Below are experts of layer 2 (counted from 0) of a mixture-of-experts language model. Rows are named router (the router's row for the expert), up (a neuron's input weights, with its number) and show model dimensions 0-159. Each number is 128 + 32 x the weight over its row's rms, rounded and kept within 0 to 255. Numbers have three digits each.
Before each expert's rows: "mostly gets" lists some tokens that are sent to it at least half of the time. This comes from a sample of Wikipedia text that the model never trained on.

# expert 86
mostly gets: " be", " United", " been", " being", "x", " was"
router:125170113120153128164142132112132170145179158087153112150155115064153204087100106152121129150101125174101154139179154211103152115141178179152137057178115103116105160181107135124156118141170140166077081162137119142108151200169153132076096102131203133129099150130192120138150192083105070113156094151112102059125116102132157182136103148067173151107139115088191124121132109132132086143143170099132130077108077097152148092104134119110132106122176101170138125123135164082089086143110134
up0:114161124170041170169060148081158125181093152139095077120149121168074077150096117144164152176107081111169144088115149206148080140132169093096098122159080082138164137101151119101126125161128157191172153175125123112166126108115161139126128150101113101135103099154112055170118138110165134121074150140154171163108112107086199160168126091085123131112066094092112112085121127148124151131117064113135128130129098098073130201145139103143119149147148130153107173122115094070077144077127115
up1:155131136134102141139133092129139179121150127122153068157082174131091118095134144102141155160222230136129108101095114099155128104141177087092152176110111137169085094078104193166136128161102106112144159153173139104113161108102099096119076138131128108138126093054071132125117115103118096129074136074113191111157142081163154136171115151131154034118109151115126113175162162154144211140102080144136101127077094176110103088111137116161166141157131180086138120100109094174128088114154120
up2:091130182138082112141131099085094177175087123145143109103182112115154124134099181118132135161123090139152119132168141156131076109130150104148194075093144129113119156106130111169077116090177111115134138167163135143108089132185125179097110244136119140137142078069076118149165167084142122100073138138145069126108144119189145110079126149183113083139121115089138157101120161123057103140126147151110129084144077073161152130049163129153167106152109143150191126109175095060111105110134133
up3:112200175143114138152116171118088129155129118152142096135187207107088110113142134138167134148209129129169086108110094102085097140167132154151182096109140071169143131154121102133084099112122142140123150163114146166140150106168137091147107156096149109200095102123099094179108102141063042129135075131153072165127139121122115140126165135177142134124222138128134115134029204144080102117117115154101151159160101099121113055135154132097170155154087157105107155156146125143130167111164119
up4:121166120167088141129108178127158174149110144078174121097147113132072109140121088094140159097131115111114126106145152179108065095164167112084178101135044130116140177091101142086127157138143069103130107143139136140157100110098124205109168144100116172191127081074115106136167185061181144108104127161154074200080134086129076097144079202104092110129138131105108178167150137130154159101100159134109110111088120151138155164070122121118101151177117173179180108118126138141122163086103120
up5:116176193139109107090119116087135125157152070097148112078144128152151064168076163154139108142172173143158131106122131106082092082164150093130140111070119106141100172100125223127065135135124080113192122126163183162103088126154131084123193192101114128121126156104106105174121094141145123102126157119165108166105127081176149086119134149120087088128108163152071146138102137168171147115126145153170132106116143181143073135056146101145178120105130091145150146093152121106118101078192203
up6:124167127133125156094205131136132182184198079147179053124131075150116103094117082105107128084135113104139138127160180181122086096126108088080143120113130072113088120143145181145127124101180110142085163131127121159165086137153197149130149116128108058119115140096148100111123144110113084092074120143147114098100074114137064105112104152130112096127181197200106139087177147182089199078116140117105132126106161161087099102084132129144163101167095140135159109163154092098162130142087148
up7:179141160056140147120108176117128121205144085104106136130158142092200091114079096101089080109148121125144177091188123072148146157146140084118141167076109149165112144161130158097125170148110098157135179191122124138097108130143113108109154145092170126117105114101162176052168138129117132124140151083193162138121116105201104113075103205114158172095147104094125102082113092176134126104183145136099069124184079117131099175119124097125156137122091055113171131100153123113159110131149101
up8:191143175142169194086143128128121167151136060110094128090116164079142144105072113189138124164098125126169143151100118160067130176123173082165112175093165069128118151073097126132129116102091116151161121087113182041124118158146159147125111177120091161174138121130162157135111092135167119136137113107159101133074123086149128151109125154135132082095093134149092133093098127126120114116098162108171157095138136143128135149138120114166107178161159246099164157085143129181061154097071165
up9:144184139167130120160127098161155177159117110129136168108173081095147100145160118160145131106145096165114108080099144130126122139158153083122170133118117139113063223094132157134102134146062132119168142163191092133084079123113098122097157134098145122140173129035124138135102134097075114117117129141123117097092155101164119097117149156133114133141108129105114156168094188182170125059090163118185129076197147130126155191129127084128171164163143105097133175073123029157096125071116146
up10:163147085087135092110157164119142118081131137155149046141150148085086110118130125156090137076120113123102113129124158152129152155161163120177166148087125111184150125109158197144150087172112158146172111175157173120143130127169125082116103123151108078114223082149118129101114115142133132114137082087155117137101117066129188152129159119122109067156112147197081116110071174126131181190117129109136170094083085172118119154083177117164155117150105126036126168108135067133082109151155088
up11:112152133123091112142111180085112173183170101176181114095188126151150092110127128064098081119171113131136112093222115118146063178123131151132162142130174147122107185167138196124072142144131097139156088152118147127141124098150178146133190132120118091137133128100120135108111146121125150098126143124136161121077077144116111088101092156117085076119170107164148129116108146157119184120073132064138137077103101138127085134133119095128217141227131149148159175133193092071124114100107100
up12:151173108084135130159147105106135087098156131187146083193110156096102116061114145112097148110166118142125087151087135164209075172104169085095107101161110176176062119131145150167065119174146159090104120158171113137155091102136106183098081178141130085143180147128163151079141108106113172114134108109150129120131111043178107143119137116138096121112165142149143179143121123102110138168095120093148091085079120160154108048089156100069136132147133147119146190155172166116109142153098089

# expert 118
mostly gets: " during", " On", " before", "On", " until", " After"
router:105113164135152152104171143118133210097097089139096178178133091189141158096181125079091108145129134133175184092122104131128063088109159146145100108142197145116099169067150121111144112085167145107124100118152171121137139111121154122127077173109114152113118095050168103168156132094142094099099135155126081110166063113086132079148103081104137089061184123091106136098086153143132103083167102143124176142143117146103142170161094146162115106139099118145115068135144140115125221157195124
up0:119110093133117141123188175095178155126109107141091116199196117116165080145111147130128157207163141104127155063143095105105101132141141121139192161129113106129177157092154144123106148107121111158129117143130121141174147123059229138056154142078141104161128072073164123109123103034141100092122146151164141123064046131080120124139089144157076100109134150081167111113072092141071099108127122147168133132123114132156159108144171116143143125187121161162127149069153098124114150123125130
up1:109153114146127091086093061153172163099101180102201096115121140091196105085098213134151138139131058072096137099162132154175110120192126120122119125120154171096146098121108184171085121114094133128132156132174104153174086077123148149115141137134163141179155091165117100177156111134111076086100136137144109095052143083166096145151141119092102179117122184133144146136113118129135096073120109186089124100089163142084066095103168101125142130132098153149119077112097150128109105049124117
up2:169082166144130119093103104163084150147118132087100115137143129151185079179140138168144129095129104166122083103182136161165086146108198114169153124103083102088145150144152171095139080134141132073175180124113161160108108064134130134081114137103183102107094128046173134138104183155108082101076148103135081091078116099115141178086116209157138130163153174142124130086120150102094081160150163154136142074159143094123099131096167127152076161110119208110121108159102126144138144144123065
up3:102115115150090082088134154085163152145098127115091115125173084174090106155146165133178161124138137083141102118111145110096122070138141110126140150186153128092157168148161113118094149159109125074119152137171110124186131072097129125071131207078191110096125142119159161105084166109123128107068129126151120145156109119159060092139124102170136165135096163105094198150156158072087111086083149155107134066157147131121093151109193042113209161123161137148080121085168168120141159106118111
up4:131156083111062160111114115134181193157130156077116091114144118139102069124091139120124144180121166117199125110139146126117098146125141124126143169152177096147139183137145140154132078159108063142116114137174153110123157090128211142128099186123114110155136201096078171113104151116157093090148137089147106090099165131122126093107148126148118093156159123080147130097096166218130129106095052103162058122094081152128115150147158066119167123150112181153113146108166087129149050163141077
up5:193148160128129103091126151108133145132114137136107103142169155143117167196169188086095092094195133095138079111137098126168143142147147109146155067120087101178142087123138115149174102154099158117125121172109124156183085121208104130142142192110192126153172131077082182177099149054125054108123137093157136150083129154174128152116136182203142123120112121110123112153114143120101043066051147141141132134126122086141130151118112111110113149159090094120121173089133163155092157156112145
up6:162150116148093111119186149095127180167133142078146162099159090162120156133107169107156132125185147139092100064152181158101129144123127093125134166101101121151134132120131115121065133158110071130128114128196136114138128066108152158189141193071142121129087235107137106152063165104110083114086136041182134179120162075125102152124141180172133138116102192116111151050131126176139145102127161098113118093106156139153127109124175086142112152130121188167147125076142117143097085139126153
up7:109145140094110177133161174149146126151117145085148160076171068117107097108114167122114126163210152142197130119174137116089055160132142168092169179125114116155199175109129145145092112133156102121136162160136162111105068123128148147161137175111112057189121157129143112146161144077111112099102146103173096102100099066165139101124146135123140136140158174148150182060119169152142139063116132122116128091109079125177126145098122066063179066125134148143104126204157082120117083106124131
up8:156110178139177119103133143126126124083167125108109174122152131186124094116136130121146100049108175117105092084086197138125111088163177141123120094122146069170151134133089135148084071099114091116168180189149186141169105038199150134105115144095102108090145141059107135112168123141101133128111093128192126169105074081151086065122175066151090122108163085102156155129135145104104088125152165093113135168116109079164122116133138125163160112120177116182147149151150113173138113097131166
up9:156120100131054151125130110141167145150160116166192175151133121156133091137122092116140094145143098098159135134137170140122110107137151147136151184096123121136160139102090153178108106126157109105139065126155125146128119145073208100103139213092057047155142118085170135131085150098101134135133120178115143121107168058102149126175085116069080127114119159162146177070104125125163184069150094106119067097130153164139151147144206170168142117141145161147182088081130067142120093115144132
up10:115180186096145159068155155081111172171176140096126046120134134154160104111161140161151077143157193120126119057134140135131098103170109093101148152121121057178091151112127131166131121139135109086163123120118147174149123079161181175172158171111174113170133143096136149132129113078074072079067149124148142128123110127191110132086190127145083138176173157161083191140125174144103174063082142105162141110103137082118119087126167102087134178134114139141135121152110126167138132134117085
up11:181170167102053127120139176124117120204116124143143179103176083133091106132111196091092106131132146116117145097130193121079109161137117106113101152120147108182097117107100153180093096162165086079078163114186160139116095087164115108152121127121112123117105147097076097151123129104127107131087078086167144135123146147137059130091117117131042083100115183156138175096085072164106143111081168086143105135181133093163145120093160110110141102167168167165172164131166097125164078114085134
up12:124150173104128142112147121174115089144114096088150120109162120121148141075092206128141073193124140122114118078132127130149111158144130112083177152151159035169147143093133099119141161106147138142077174157133162142130109128121055197146124144123133061166117159122202111127166180081127042074117146143181187106146119163104157147066187081129112104144102120097124180115143130083087114058068130132116114139150092108151112068124139100102141108120150160118090130132151124139102101074163096

# expert 108
mostly gets: " from", " after", " by", " during", " under", " between"
router:170110203125109178128131140136137206149136136143145152098139094092141139127138133100172118152141182090186061092148158114091142160181178057121119099103126075156103117154140092149051150135145069137102096171155117079118067089106131155102120184063098090124117111120175128154123176160127127119092063079136061182135168136106118089099202132141086077154154118084111129096109129107144139132129112111103132099117130154090148122098143103149147151144170142099178172094180150107182103136155124
up0:055148102094095139148130136075186171136121145120123068152126140109098160116135104087128126129206128161135162141133133124128146123147086098121183136156040143155117086100082112139171153166109169145169158136175124164172050128114155114114218072126112123099110101128117168113099110067163110158156103126145132076116131116111148127058122143165184138124189165059172108076160097149097083099156169108136127140139100087123118151123146146120122097132165108195113182146115199160110130136171112
up1:071163084136099084110108154100134125188113140133150147123142125103097138124123110110114136146078020120142127162168135126140134141131134161148146123104103190163136149096090100174080135146145089083132114105178141235137161164102128110147131134210091127139156170124129078132130134103145141116155172088168104100138133057190137130067121147162090100116130070169121191154158149122110164128081064110112096187099099180168136159103167100156110107154154179084164104136158151146124116172162105
up2:173153147132073170117137147167122189070174077148155134175088065106146136149117105169123161096134142081160147120141097114104098196101079149138157152080065158129120151152146131181102137125139108168118081117116090129128066134089143158175087144101106088108134075113138157112122085140163059100144097157094130122111120097121172113127130127129175083098228133169120128147106140123051160170176108164167113125122158104165170078067127133123129067115142170112114170156171125106122112192120135
up3:157108154116089159082160132155119135105157140135184084100138175045255137080116114154137064143101156178122135077129111128135152086132116115127144088145135114192164095169143076170190126076173108125129103125082147093131092137131151152113132114141139102158072124084121134172130168168148131129120071135171117092145154140147167110107178112199143092112193159136186088105145075174116109089131091113157109111103133149072119144146091156106127128143138071117109131116163160124156153070111127
up4:177090141127117084120101082177070112113148118080102160069143171100152175152145099118151099158137150152169090135150077096159157128203159098106106094097129129124138118127163099178091161112233106094087113157116091127147026109116158162096146115132140148125154158102157150184162143141137147139136106127158084118139119158130165105062159165168110104116136085138170154074100140073129125135162111069079106139082111088127145136111047092160086150097159133114139126151127179157145116174159102
up5:093131138110095170168151149110140144131111126090170143150130160152122096106125088119112097107117128154124125149154133131063126152205171172093138101148073128119072132101159156112110113146142191144143097094101099096089097145131097118139123114077091120127117108133146116101163135141120126136146110157130157158135141124137056143124152143103102125152144192137053140140005164133218160082103188106172171042144139106099131084157116125059135124170122070101175068136171078075146119103118110
up6:164116101127149080162133113154117083157201087131123076082089167045178155124145139131147081124109147173123140113081089103110157159137122089129095119155104127144153171119182093156095072063126105092173131099169148127158149142148122123133074155133186132153105141143112140176048092143138158102158123131101122106088136161116088147133161152162177130107147074121164114157099098117131118119095205104103170122130162147163093185101164090102133159141112144185186115074098106117102204186166118
up7:119110140084124150150139085151119160135111125157174171089196128128139106157127096113168099128107146194157156149122206136105126132135171112015094110167164146189158154133132114115091096127133114111101134113206173092137122073140113125102185100094169123124174157161167168175065174123116125122114105090106139133140112114105072112119154124113129118125079123145186169087090135137136141107098134123097141098132064093106024156088163121148157114177059131140145087152083101172158118106108123
up8:106121114128105199092159098115093150134171112161184131099109120155143145154097070126115081134157107155079145144109115105147146007115214168128210146146112104129161158125106108142128127105085101165102146127111129114143097168121130160091139118114109171110141188122120191137191054131154172139113139146086139086157134092135096102093191134186116137125134100100185142060127139111084127092166110095153123148099148127110136173086057101086167150156101095125164123130130122077090135080115128
up9:149134108109133146123082097115101173181098107144162131096178169162113137093129086094097126077113148119137123131085103121105116097103134155071177150107156097155102110099139146159115100118126255173088100136151119158146140153134116111103101109115140117123168141088060159100133141130117141117134134149125111127146141110123160244145143193087133078089163201188062147119125169082146127128131157100101159132127076142029147111127106104180120106131133073115155080119193087123140131120106148
up10:132149170109081130133156153153111106153125163154160079107117148108140150068098127088122118077106136138121107144148144105154119191164128151091191120162080161207089111090093101137080137115150124175080110079117131098115145139127119086140119071141127152141069135105080198061121160134155141159150108089124164094154137121120171099163147181142116073074161129089107101079138061116132227144122156136156110094133075156121167109127146168143106067144149142141098120105155160100130077185140051
up11:127145084101073123121186148100120139133116157118108073174154157162143077101118082166080153161116086149108134112164125181116115147146145152080162167173103119079141121130167087146120145151174149214106187143147113139161105152146104046180100180111173108186111143071089139045106148090139111135152114099167131130113064141102118148157092150140117181138127161104155113107096158202104138119076105081176135139111076079167129130078155103091168143129078152144101137096158153132119117084129109
up12:107148164144143156098099141119143131122106127160139130154136122176160116171138149107120125113127143178156155129117162169176127088152180079117136184084095131140145173146174119093142107111147120076161148147158144132142090117141075129100161116089237214110160047097124142100123125143143113059115137145134130153114115134109085143137119118085087161153129165132065134080159095186093100103115188182111136150162167082119093158144135074098124108101010106191097106148103113101157154092132132